Experts of a small language model: 3926 steps.
Below are experts of layer 7 (counted from 0) of a mixture-of-experts language model. Rows are named down (a neuron's output weights, with its number) and show model dimensions 0-95. Each number is 500 + 25 x the weight over its row's rms, rounded and kept within 0 to 999. Numbers have three digits each.
Before each expert's rows: "comes before" lists some tokens at least twice as common just after its tokens as in all text. This comes from a sample of Wikipedia text that the model never trained on. Tokens count by the router's weight.

# expert 14
comes before: "\n", "-", "|", " The", " He", " In"
down0:499501497534537530546443529533543449484531513502518512538458453509504534488510483522476501517484463497504472514531502484503518551557473462471477484508495468500544499510485533516521487487491513498494504517491483513527495477514503497504499491520497465487469567464489483482515505461500534509
down1:514441517497527472454473516492520494492527472512523501523471527527525535479502506537477540523491481520515533498507483548550522459521492496522511477476500491489516513494513474500531479481527525466507533446489495482576508488498498463487485493485500489462483464531520519499489457534471477487
down2:476507494503533496502496521521509542523529507488506497505518462521498500486523518527500494476491523518473520468529453526507482500493478450493512501494529471486484467485522526520477467497494526448469512570480498509527509517525514521515490477523462519494461461514593457516531516497509535497
down3:495462545475472481519509509468514487501490483461520506480513515498494481470509451521526529504483485484519491529471482497487448491537521516474506501523536457518536537451491532509513510503475460551512496478516472446468496490467529523474492490455494530498488527464475521527537518501494539518
down4:486456529517493504494535486485468464529547462484479527481492521516494496491474514484458443537469462512478486511509519464464576510539531521485502501493490501513486476517472507529464499547480530541498501512507502490487509488474527532504507510464490522471525521467520480488535540491533494504
down5:508479489522476506530538486465496532500506487514466469507506485502441493524497473485442459488514468486488511486528538482478480519533466534485552471529483498471521532460484527545456515503451493520531495523477482477490507542495512500478511495474533483523453480520514482486473503475522487478
down6:520491513496497518517490488510521480504489556494518472523540456524508489508519535499484481526474445493496459526513530460432491485480525459479499474480499521518524518500474497462479470523512478512549529470512495474443507493480502504518494506498504552571550490477481503509509512515495508507
down7:498505518486490506429490543456467506519496539545496504550485526476489482520533513481506474543497494465514489531473509502491507479495491499509492523487500486494485511536511517493533534483501534486444485498530539493495509502491541467517540507501515452480464485554476476511488485496535512436
down8:446504571497495488472500530484501473502492505499496504469510529512524537521471472501539514514531499520492451481518508434472540513524498503476461477494470484523509485470533510502471475504491508509523501469556486484511546541509498511489485458484468518514495519481516529565530498507503501514
down9:520506544527493480487517554492447510522498516509489499512543476507496491502518490493529496513468509486479534493477474514484553514486486520564469466508467497535540534446513499528500500449480519507503458474485479480492493503534508514482558512505507461516489530507462476503530515486534505461
down10:478506519498497497520542479489522531539534511498459502493468509545488505452468512525529500487531492543470493520497508470491514467470499515502544502496491463532494472491519479496501533522484491497497525481487510504528504512447516552472521508502536522506531426514530514534484458474536544489
down11:533535526501493478449499481510479495497509524516470478525452522454466479466523541528464483501481474468536449519496490532496516492532468467501531494472467491470480504487529481514447487537493483454497523483469515496506496500478497455462501523473506500497521516514487489527503463483507442502
down12:496468546494570496526497474496482435527531480486542490528473496510491467469506501485545506494493512478459445527466486455458442476514469509505476517478507516494510490509486510501483489541492483488494484493474491544494502526472439523504508531517487490490494523501476507524479513486519471504
down13:513514507504508508492425521538512520506517504459528488500459459538521523491506439511493484460521498489480482506492513467529470504491454505550481521529550499488485491491501496494496458551519496530515535509555510513517513543510513488497542546489531482512491495495474494489512509540481492530
down14:513470506506512540524462549452462461515484530510461495477509520482500507486548484488513531454527516482491487507543533486539510500521532481517527527491499476499481490500532519490519532526482513481504531520518500534524503504486513457478504525528490511480442552518499534471499473447484523521
down15:483478490472529537475536483528528528530474512527509546502495524482498531510518484541510441494487476555532480499551498441477483500494513496512502532524530480503501524472465521495486510503497525530529481466477501494526500529430498490517490520471512501444502476494480504480479490493460478480
down16:469486479496507525507517482509479497492491486466546506497514472505485499495484481480513538508458529513512485494481491551504541511464536523533477442486479489477479451509506508532487455533498528472512512466490550500494499472490482500494571552524479505526536526494522515509530540510512543518
down17:490470518517477496512492450510494537488501502526523555481445503501482468508486491514518506488479506510563512467488487501517525472472500490505523545516441495532512510518540471512495504508502490458501505500505502456518522432539503526516542490532483512494511560476478512531547486503496498476
down18:528467503515513491487470494491475493518544470417505536512479497490490466472535556499504485482542501487460489512445480509495461499520509520505476508497494478505494540475461496513500523496488490469520503535448544540484529470500509517487510525496495490512529465543467527488495525503463473483
down19:526532477488435517502537515481490476516469517527520472463491516475530553478513540502527492472526457532521503526509498530532530505483526487497502489500470484530505513498484461518482498502453481477433488567504523530494488503503513531528501509493474506500492491503490496506568484517473494527
down20:463516520528509515440466481491514504510501501531494507492520537480550480494527531448474492494501537488455510490477477472491528489505522484539508511542478477512540506496494556495530497529475513503503513491443502522507527490465542522460493483520480441469504515487533503523499516491520523542
down21:555494538530476493504528511480497507511516477484524498494508480501465463461470450534489462507480510469509531445533506475498468510515484530446480525478494483501539469505509493555521485478527510546479482523482449502489497460482509495495516528491472515462496454504505509476525464497471503493
down22:518489480511519543521502499471497508489487456448537496508524510496481486482462523536504505482528509497507478556536467523507481506473505446538529527495525509453517510500478506457497536502514512455510491455528500567510519486472517534466519504516497529503501451468481540520521515474501507502
down23:494467530514493489475500521479515492507497489471472487503501522491434519512518498498514545529476483509501519448473492523515559486497496488494498488494496503526441473474500477494523516462521553539464544506548521468488514541488516518521506490460434508482478504499520462510494504471516498456
down24:506478464499513509528517505522483499533530481501507518503488535473519515536475470506522515482491509466490490491495511479523500469488480510550505505480511505453528486495486497531528475541555468456546486499536475492477476452542494461501483477513456496487528437489511484459462503461505466523
down25:524466504481476503520497478548443503520527450497539512483560483445503486460498532477506517481499465538498514503510486493465490472509472468485489486506481420484498525506486510497484472524474461481501492518509517512457471464524491480511515489507512499468518501467491526473525491501464477537
down26:517505518453495441485459493479476535557491530471527547483519512500471467515481507483467497479480491523501569452500485534527540505468509530475525479491513502516506531443501495530491529486500492499521557480512505486453535485521485524518524470513504516506508495481497488492480504511515471508
down27:473552460509497485537527536482501532511471487543488525495531508550505452487503486534528500543496496468500524489512516507483510508535512491457497489532521535494558488511521536490489536504537511493493511512441501473491510520459466525498533492527497522490517559471517516483533512491510485523
down28:487540519492518500517477505538484489496492525498465550524503507474485534487489481549468477524509504524508466511477491484464497509526496471497477528560532462480476513481544493504496512507499555501504486492444448474525476552518477512482504486503515451539481493473505513442480501500532489499
down29:493521475478504504456501500448520501499502545499487505488455524497443468489450484529447485469481495476499490525525496521476499488533515511519504493509524487506510515561512450543526508507519491464535506515509522481463483528511461518491482502488541521482470567477501477490503516495529508541
down30:501496516425497484531537468524512501492519503485475483480497493487515509519482516501499526509535522508486537525440508543501480449519497480556505500507510497504491508517512497525483477515457505467458486488516471533501510469560468501482531477522548527537527512526531523495467533518474525491
down31:480491485506516506478524489497472504460483478486554491547495455501474488474529474484543494482519519512514455536522466513483499497516458523499479522510535559474477498484504491495501506506465496500485500475494456537491479500503498531529510448489473457500520529491486485572553511490529472479
down32:493468469495467484511506524528522517501529484494489495499512510506468500516560490519484478473512497481504487491481494505483466531496492518449465458510563445480501500482437535481486515471523461508453470469498503465537502514499548510497488477492479533463540537464520486507484521505498473517
down33:507511472539489537504480516473540532444498501525408479486491507506516521505487544482493515506502507531530528533466532508493481495471541515495549474464445483495506511506500481469473498482485456476489521525510483501552488529503517473521512492443516475507509481515509475487499523497500499507
down34:537530513483566551503493468510524485471487473519500500507502494481473500466514516505507503513474504497462540508525490465466489493501529497495500501492491486489452517523507474524490494497493514451504468474460513458511470451505487508525458500492516560477448494487463464470532475529525454509
down35:538475537465469484470530505482494510522496501505530532505511499511490499495514548450510540498488514469479539517513489491444498535472517474501496491474507476514496529491462512479509462495495523543539512517498492516496520449474479524491476459449503533535504504458554469529491531491504480535
down36:471486546449488520471490501437502520511490479500525499518492528479464491451525468486515520489531501481468462495514498481530489516580519487511449514519473492504511512515459478514474506509487485533473539450524519512523507468448508502539517497504479507539505483482470498488508512481526499479
down37:498512521495496490499496521441532477473463523520481524519544540492494475510488499485480479500497494455516520473509485486504553483522483483460501449532517457489505508473536518516536483473567472501524502500512500463531554506475500491478506422499506500503494511490498487500469470463523496520
down38:504457436549495506524498477517481519512461491494517517495521528524522491484509555484483503479506491479509554496549503526505441498507516489466524502492493478459477493520494534494494496542484489495528542457488462527484491487542516522488499536531536527543483483529484536500481514517530480514
down39:493510547454512516531530507537513544509522476498469513501495528513478505482502456513547517503493499503456492519490493502465514492488529472490506485465464507540547512504522459515491548519515501552539477555513534519507510514519474523520539492484532499472472552507508490470504516515475462514
down40:508500508510465507492499501452490493504563482534477462492522451525505529513510481535545520527484459499543519476481502504483530438469499533510457491473522489546454511517489500496526485491531507507550486520514468502500517475529505533484519477459460502517472524471492517527487472491488516491
down41:500513512507493450493553487506479511513467536513538503492516478484489494465505454521470481525496515505489510490476473455502487469497521497469534510516525496502501453501495502519531460459493480492498493567548500481478559483448513451504552519502504533487512490488538506502538486509538495503
down42:535461516527467466466494477526508507512496511476448453456514506471510511524483508524513499550461490531543477467517533446475502507479531482466510500481489517486505558509498478510534493476453531536522519512496485483520511504500467495496520540474494522456465533488500499479508509492527481474
down43:480509491538509520538506524479529505553479468501474507469456536480508532462508470508517501486476491523491516489476457525458507506485493546501457532521537518515491537500497445491528509512496534495533481492478477449470535500486536504516472438492481518495505510520510501528491529480536511471
down44:556474521498460513517530530468491509514452477505506496518478512481508529529471525505529491495527526490530520475555516465562440508509528495527522508509507502519490484546514508502492511463490517521509491508493410486478527505506502462501483511512475528490475489512530487485536525488471491481
down45:554532544526475504493461517466513477524512514482514476503535506487515523479484509504546544496510502474476517531480500527473528480498475486521511469521475449490500519472529508466454484504469454527551527552500466485497489511509475492510534482538501478505497507541498474545519524474499496475
down46:491477505513544491510525516487504542500504463502559474503513473493503514478491469452452500564488466490553542513542471502501491534467548492495496524522522486499536468477525493493485512501464515501426507512497536508486509492486493495524515492484526503519495525540510526476509495454531503507
down47:501476535454434530509517492490518529555529506481533538533486501486473482512472506498503546517473523500470489498484546477467555491529500489512505493504549450512518549517527480504485512519527512459510537502489526510491541484508498538534503504522490513493503509535494490490518533497500477457
down48:504497536481540473542448513514446540515494500486501516493547492527519483489551482483488529530500432481496505507524477471491506501479503496488446530510484507481500489493519517502500478488496546499491498531500510472505522486514532515489518521529521524502452555519551550502538500500517460513
down49:493496523513475470482519510476480497523501506532548557434535493465509512509478492485522505486464467479473497505495468500520494456542527467479482458516516468506489516490483496466522474526521446528489501497485513512467529478503481562484437502470481475489519509486516515497528496513469523484
down50:509557452506507495444523507507532476479501470546530502523518487520489541501464490498482528508487520524508515482479500503511514488465424539472543481545526510495494500474495491525518501447501496480541536474540490465500455502483514486469492513504507517473451492521491493516486496520469496488
down51:520490503458515538528523473537508478509473507481558494494496493483501518506536501478523542505504469522495498525468558531525530506489506525549501466450486502517499524508520519559496507516458498533508526493530455490511435486503518527538509478493512517485508475552524500529519508498523512507
down52:546498480503523451479492463489512462522517478482461512506475481515493512524468525481456479487539510529514490523489503489450510498491559506494464511457533511495490483519510523526490563501493458498488492498501545540498496483528504502510502533498506515532497524503521482507460481544440496447
down53:510487480543463508518467508465476517486522520477528522502517515501514527507435471465525482497538457488499486486529492482478469502509497440557490530527511482502506501517493547475497475533528471440524490490512433500501533471498549510474483493482499496534503502502493527507497487507530488521
down54:561486504520462495530503514551533536514477473508502500523498500490543500537474512484460576494518470494493472530518502482474455498533506488480484498510501492465496462482525505501483474464490479469555475426496520482489475501507513496487502490474489478486488486512468463516492515471486510466
down55:538499507525520489504471501500476520450502523530434493498505490465491486506549481490472520505472522514489489490485496482523509523486534505505478464505500465485484451470460498543534474476484523503533555554480519525498497492510523489476503507448554483475479480536475466486462499491516482482
down56:490547525490510529471488552490492479516536505534504483494544481504473515489536455494445509480489531471528506501497496474512539479476489515475526536518508504483512536504501533481535444504489500484531505496487526479499467466471496455496547494445450519463531487506536509487529500485485510501
down57:500507492505446521497449499499534487489507491478461490504490433517494481487500521556468554481466512519499469481445505504501479484487518525540527522429473527522500501523487481481493499452489484495469544519499506487533475521475495546479458500518498516504490481476483470509472507513477504503
down58:502445484538518500476541514481518483493517477505518536505468498484513545533559499501488492525488532499503521480507582474527533497513490479456491537506491497517502496473512543494488489502470520484525503476522458516508478507486568498528459491502463505488461489498438519486513490496492498505
down59:502527507522479528497477549500500454516487508484472503519463531532478458512520505496506489502491516477489476454471499499505481458501488507482461500469534477563452533472482496453521495497495509473511544521547504526497528520513484530483479492493485537471542453501484516493477548495528465517
down60:480515454497472506507476461478534496531459535523468469469504513464505516490439485465474474509501551494493495466505455486499504503531553506492494457464497503485515448523494485488524479486510487546484486518468471519476545517485476517470509479473495480466526521506495495520518461494493518537
down61:483529528501495483512487467511509501483535476469568552507498481506531523502489481511486525527527474531512466529497506512479508531484517518467533499552485512506518564506520467518509510491452517508510534535494504496504535425499525518487512518514517472523526510502468492481484523537455517476
down62:484459480471505490541476473515479485507538500522543481486469508524504520520496502460486511519462468456437516462463500521504503494515495473509519508513518483505485542497533491500499512509521530486473500450508473469489571481472477519472502520460481477539479525501502477491517461521512501444
down63:490489528496507463543523474472498539466467491507502483508518490483492481494479500482533456523489467502487503479466514529522456521461515498513506450488495476493521488503543515517513488481416514496499527490454510532490522489482519499519533503484550457502483529498472530489475511553450516492

# expert 6
comes before: " |", "0", ".", "–", ")", "5"
down0:503468519480504484549544493527483465499471498472480494487488458494510501502507514435513503504508534518503512487459497484499559534528490476525506472511488499542499488505509511470559470500475497501464561554470495489464510545486526469520510544497510466504453497510490493484493484497502499541
down1:501537487494476512536498464507513501506441512481485493512489531477487498505517511469488508513486447504505508481500473491436462496488482525557489528546505492469536454497540501491499509492507517542501500525484525491472423509512444500518519453531502510457504528522482520481482482508519518496
down2:551513505511507536501491479453501524506470451475522504537552430536479492517486543506464512532483488524518512527520494457534499485491465508495510481478517518484505532439514484494487487443507502499508538520497488524489521497516498460515508496490474510498536544527489491494493509528468461518
down3:526532478484446483500494543496526466504546487526505521476510521486519500487532488467481468467514513509560524503473518511514518480470437489482467516491529503546476481469488524489498488502497544471516516562505537487491510451468531526474502518475475505518526512500464489525522491513484521523
down4:477493511505465537488513437502497459483542486438442513551497546516523499476488514469447481497536498488474458463510508523513520491466522532450493486514483527485497496486491496508500523497521504479523483495487499544507529499499491486502520537516488497507499439514461509515491509470506535473
down5:514472494554477507470529531432489493514489536528512472498485508508493505482513475556565486470485491470493503511485484446528518492532523464494516472515491458485511472506538493489535478503474501497490498514514472500494524519479468467492530511467496472534494470552552522479484496494507496472
down6:533534446485492459519495487462520474529470466512499463461479538463485535525478498490464519517510475458499551515498470512506487451525474453498462491495494484504500536491498480474551490502508497509490488500489493529499543497479512499497435484464500538499490509511488468505501469507508449492
down7:505501515500525472490443479503471524497524505502506496525527468472511502493504482498526480494550506457457481474521534492475466458488505527512499531439500474538485473491471500500495541508504500472493508498523506520506526466499548507528519486504469528513566478449513467569488488492488489487
down8:471475490527514490531511528544520511517509492482509495511518507548504517479492501443475518509461544533533490515486509533485471476514506491504477543456468482495511532505509487541484506530492576527539476457496507476514488501543507516430495509516468499474513513509469513509503524472514525472
down9:474494522517516524504538483489505488553518486492487506472509530518488512528458479459509490476436521549485452494491485477504493458531512481502544453492490507523506520466520508501496489477521481495466493460488472512482509499516467514513489527516510482505550551521478572522497516516483498451
down10:511520494483518486523519464524469508532494517494489547440480529501464488523484539489536488511515490513475479470509486502500466488503584510524469515520528518521510514498492484570511508497483449492466490503524494496493492549534450486505492480531470483508553505507492488460496494521500530516
down11:519486500499515502526546494473474494528538476505533518517471456524519503491511493487511516505506505496483463506526479487481457482515463521513472474538516498480476518456463514494532509543529505458448547522440535483467494476530493502524467521489477523477500508539507546506486535540474500488
down12:492467510545499544484490522500498502507540508504526532524512496499537534446526460481520490501486504539477500492499469477541514468519509489497498506560468535485469481510480496462480506508525455511544468513532507489519501520496471512518509485467469510461501526559473505530466517481474535465
down13:570494519498468545521470490496434467483564519516487488521505499455457498504514502489481501497529469480520491500515561488521518460516483524462491485480507495474509462500477494500442491464487472516476533518472481526513532490506478479469509496488513484479500536484456496503511470507508497481
down14:488526527498518513513514514543510475520528493508523465456487455490542484462486533522527576507475518520524497503511499554484518496477509539526508507490511491493527548489540475533522498482541486447464475491499504480493520481490497504502516533527501454514507526541503463532501501522536495523
down15:469522497504511540537490483505504491503526517504473526499522517532507510499461441494472523484483529538496476515490525475478517492520494488500541497548490527538485556494509513501440475505502514476476481504511553490523525538484476506485450485499537501541444507505498501489522466463535462513
down16:509504502500519487515543480489493501461503534503507501469481459542474479493490492487480428481512489531504543513529479495498487521498496530508486513472465545507529539419498498485491478517481520469548483486522512546453508460504449481503524484493492469480516481500493512494528449521490492509
down17:490477497489449500496519540469511464524502504475572535469465493461499495506558522501489510536515505519529506518458488477491511523482503538477518483548481490498478528488549472484506542496468466461535505498495495493523486503489532498530453487542523520523491469475507491519525484534497520506
down18:484494492502480475493479490490540473475494514467496544498562540495489469498500489510497494517439512493496530507455489493491498459501491516452504520472485492482485529515486518497538488491491497474498528506468515474432511553522509501478534452518487490534538512469530537504535516552531476498
down19:526529537443493523463511523542511523501470468468477538496503478532487514531490489466479508529494500447493525532495516479507472533536543534511475494521461485510488521459469479519500516460482501452479492486484516532485512477484507444494469507501508481534510473502503526471528525470489507469
down20:515432519541467546499489466521503499515531508510541465516510484509549488530524499492518483499505502470524504519500534496516508502501515501523462513461520488450489443540543537499495509480542544469474521467521526518476509529485483493500470497522492463510523511499465542489511503468513532506
down21:545462539499492488547521504498476534507486509500520495510535514515490454493506439506454490470484499523515499501519524459517537450510502467503475460518502520518501497481471484475468474489522501442521513457492487505492484484511513561496500497492467495488491545481464477475479503511487530559
down22:541457482525471483512492483514495495476480502545490484488462517413478495476495513521458485501503524451473467500453499523471509478491485528475525516519490496488501508510516502493465525501532504527500515522512478471510486545458438527516487496481530521489527531471489491489451477538515502480
down23:532508566475474481473517509542487505551497522453506526455521500513484517467521510552509483504487545501484508513483517460532549522482529499504515486546498508517514509478456505491473496486515451510479509515508525548536502517507484502544481548490493523485471473490550523491509478494488493508
down24:501499483506525463524494547547488460475490493503418504494477531475516511493493515496506501488493503454482513488468494499506546505497451504476529509508537504465503551506524486506504478490495474503558509486449507517523485440465465509489521490524513463485481468484479480488451487502533502512
down25:550503491483501516557520469552525500466474508488552502520531484468514519533517474421516465522510501499505540513538517489495481519501488518528509522502480490529488442482517489526530495467487529526509534534483469492501509513485539492493478500522505521492480515535522545474512482513513479529
down26:488479491521527514501497514456514453489493518520482509544508464495498514497474522540536502546483460491477500494520504524511523467490518479479470512547490504501485465472501551471488486533539533472520497480487483488497485541481464483500544530502509516492480417553509480501480484463515500476
down27:510481483497491475469528475461465503481520522507496493440506475487488513508509465484520508494466475489547480444493543481516516527516537480513488522501500479539478477505533560540503511443469486566519533518545480487502514509512511473525466506505528485491463493522533501486490486495505496471
down28:523517535478470503512493568519504480516476525555462514542504532539525506531473506473488513514508462512506494468463530544490470471511490511534474486517479487512493492477486487498539502487522482534479507538459552491505485539471553490512504531474473479515518494476511503518470509511471543498
down29:510490535467546503516528521492498463501463500507585510494492544479437493470488535481463496506491499493511497479505486539535516487521482472493490462494466466496491446485469479522495498500514487438491506497494504510441477465511460482484507493472519517525493483505471503480508524484458508491
down30:541491503508514517514454484505557515471500490506484486510510516502524488523525525501517501475488518463523499498523516480519474470467514532520477520517485483522527487518513499464487517452494500494492519477581447548520545526502470506508503541532500523492489519476510536537460491542534458500
down31:464490514530465501484507508510494451447514537482496478519461483501542498514458483502474502485524522474547461482504519543517489503529499520477513474500511475474466515518521525549554498518485465502512490477547501437486484521483517499509513494488503516563521512493494509482516537470516467468
down32:489568497507482536512499501515480529519485548527511498480526497480492552494492467520528533496492514495499543513528489523526552511501461495505467491476481518472499486509511565533498470532526501513477532522480509451530520478521548513493511490546513487517517501454533529541507518487520516515
down33:457528493490504535511511475511490469458507476503563501508474531466458489556499493478486499506517514548510523494499492486542515539497491514519480509528483491519473523483520446534482496487427505481489459495474507538484505505490554530499510499531503503492503479476484479497488525487569492515
down34:501558499497505492488484508505483475459458456489473484523480509519477462508465526475540538478428499491529459443531484470497538514502493519522500504508552491501528502508543504526498495514547544498477473498514511446498505496494502480476488524444475507478498503501516461513504486502507510503
down35:394521459546509494524485460484527482509526476507484473546498541465489500494503492483539508482525528517511483507527505508488530541507514498471490493488538534530496531534553484495504472537465533496477485481487497490474520493498519473509498511494479484529468529503510524488531534482492491508
down36:494501492559521496527494529501541498501519478487486549533479497485474533502492539480506449540480483490485502484481518503504480514521475505514491467519508451440512484525543515521527554482547513497511513522500484459483520472471487453491499537537542483497489484498485509491514522487454532529
down37:539509494534480509499515456527508523495523494482475471481541513524530511508478533519551471520483478538487502470507501519500492528498487494504496452515496465545500475461491539466482512517539494510527509509521489526512492479469499458574477465529449497486476527498488463474502535521537495487
down38:529538521470480515524467478495508497508470536519565528481463527493484505518484487493459527498533536474497535484523499471519527492483534485522531516469517523524535506521513483507491504505484498535514535543542521511515488459526528530507484518526518525498514454502483499555536523517517521451
down39:560501481501506499500486524537481529479480502505490517477522493561498510497478522476518457533519498550456487485501483502528483502537489514525454498501508506478485500498476479518529470484550501477448484540452523486531533479503541526491502493484442509521493491524499488479544475539486534504
down40:489529525491482495504478497512559501539515513474482483467538499538501481513492474553524476505479502542560461467544520493500523533511496492434493485460521516510477481536514524490482491502479483494523486483546513550518513538519481479492486532545479466478488520517484511525480503510482481497
down41:489495468500524496536473550528485451525492497507435497531484551518459461483491500514549544478511534471494505501450487506522496492507480513467477523467479496488536502466503509542507480463496475474519510512473500498497473479486456485470556474519504476492495479511492486494467512508548487486
down42:511488557512484511512530484495496511525540507453504498490498467538550517526501485526497537502489514525506493470479490513497482478440534528483506531503483516518481523518490507468551497503458521492537491501491514526457499496473514469516460519552469538518440462491514479494525507532504500457
down43:516536540472489493480502493483489525540515509506497528488502461466459500512486511506512532529477506515509539473499528459485539493511490494558500541522497463539488491478440496520490568482500523526488483483412524496473490502485495530526507512516467479513496470503529523516491501500518498472
down44:508479507483486523511510435505530504520474490472495502507483500472440505532503506449522533521521504482486499518480519562484462525504511485492508483510455460486536539532491463504560495524487496497480523515492546493486509535461529489529526505494527515500522475505479463497495485509467558479
down45:454511505506530520529488498519507490505505467492544478444495502483505468513470503458510499469488520494525491525478490499489531461505487514489546462507481496498420484475494555498515480520531534488499487470476426531491506486487512523459523473519512519493479513494504522451501501501473541525
down46:470527469549492525521502521490516502505555539522527511478496487510556508507486477528439494488541484511468474501496476502473500470464498510518490482508548497484497459515460479492499484527447480532487482505518470500509474531497486494484503541473443552529503486505480501477465493475473472489
down47:529505481454483510498481554536475482502476546508463501538499537469520530462460481499500533517463497516523519498525563515522507498487508474511492527508502508499517472456494496508466472529528496482491485530510522510516498488516527537499499437452476470505515445475540499479531507516505507498
down48:525465563470454516493453528528531483463455533528501521510525483434512484530496490483503474509499497492539522496458487473516486499481501477492537491534479529493486506495507481458515506481458482506479546538486484510492491529475494469529466503539512489491525492522538462495508477524479483507
down49:463481511500486476456466488489518526490466527545503477490535503513543488518504507531519519512478503505547549489443460560504483540472509505501477472485532512519500521531485510485549459514469489537515545471502471517518493529530504508507503493520475479531537480462516494498534517503522512485
down50:474549524492545521504485537492512564495472481467466499497489491482499521446452488503543484475490521502487507510512490518495499520486547518478483481486509495558475527527508474456528509520503485485549516525524499468504516513525508512450503494524545499514459479494500558496475464482488505520
down51:500457486501491504475505491479480455448518531490494507517494497476506441554468504520503474480545496518488496516484505524523487495504473473487528509537426511506481483489508529503522522500482508485503494492525526506538516464498485457542503493484497495482522586483477526497468510476488448484
down52:519471527521518521500515539462512441494499486468479527476492504527503520501545541484463460456486476501510460493496535491531492511485560480471526499493473522474502517492496532493493497497483501475488535494501525458484502499538489471490555499518471452521502492507496479457463546465468499488
down53:499492495452522468461518474518482468489553497502498489511506485489533479527512471492513461548519509460457583516516548503510488509479489488510534453556496524519491520514526506528512502514512457485504476506497487532512523510458477508471519497510534472498481482513540502504520485517507458478
down54:518460470494466507462482550512506482509528475518433510506485529498522526516494516476487506465508513532507516509486510480515478517469515510500475539530491500475489503503506500518526525506487460506502509523507531559508471506458490439467544494510525470486493469470533562497452488520483495462
down55:451492510512542471481493490470470417512466485515508536475468513443518459518505500480496487470485520499492473552478509506511477551500518499503495490497529540488498485529507496480512453502460503505475488489457506505519498550488498480476492481518544473518487495526543474489505484510511528461
down56:508462475502509526492466497491480499508448518533484492495490497482509445530498457526497476517501484520498521492452471471490538494495544479439494503537534499502474552542469524521494508475514482491509505491493504545510471511508496463498483516464501482487487528442535512467555539478487514494
down57:465508514536456505508516475515526468501496508497474469498487504520499525450492525510518511484513457499528446513464482535494531547486479527531486489480491518496498545526525524478488482522488500457508501524483494525492502490518431484484523456473487470526500514503489458518508586496509509516
down58:471476527498526514503483481503474517472504545501475568506456506560472516508498493435454529495488481517472493479517516479511521512495480459495476473485529539508506516501549529478494481549491489468513493461496479485524503507495482546497526526490490492476481475468480476500532512447499480523
down59:520530502520512499520468504552534523475449502476500483489521520455492511499483489512512530502516552538494463497481522499518533548522512497462474530507460489476474525445528522523495482509514434467492476524504487466497476521520491523484497514522490476516480466537506550504499517461493498528
down60:500501494543523472481446511492544508494485526470424513475497484540509517504523533496531490525537510470463481493530520546468513482518513502470487526454512484500558463514447478487510474492476484518515476534499506472489477505506479477495535508471511517516495505513483544501490498508491534545
down61:509512497481472487475537517504506487496512481527499518527521510473483507511453499512483488457506445507462527495554481483496491533488469525507486498477487516502463526454455504494458485513498479518538506518539519495496453516531464508512483518416522469479495505512450496510463515486456481494
down62:548489517522477536518575468517495479527498493502555466465509475444503501479541518487502527465509504516503494528507555490540497517531535524537507467510462472487476499509495540478506464490501477493487530501537503513486503501526496459500495502510487485484556502523476521475521514494534470499
down63:515504479572478496517500485471456494496522500508528470447455489475521508505523505478527503473526529507466500532475460510469518515494501483517509464548515504500475499531517540487477478527454510486514496489482525558474503474508508517535480502492521506521453506471528495520483501557517454481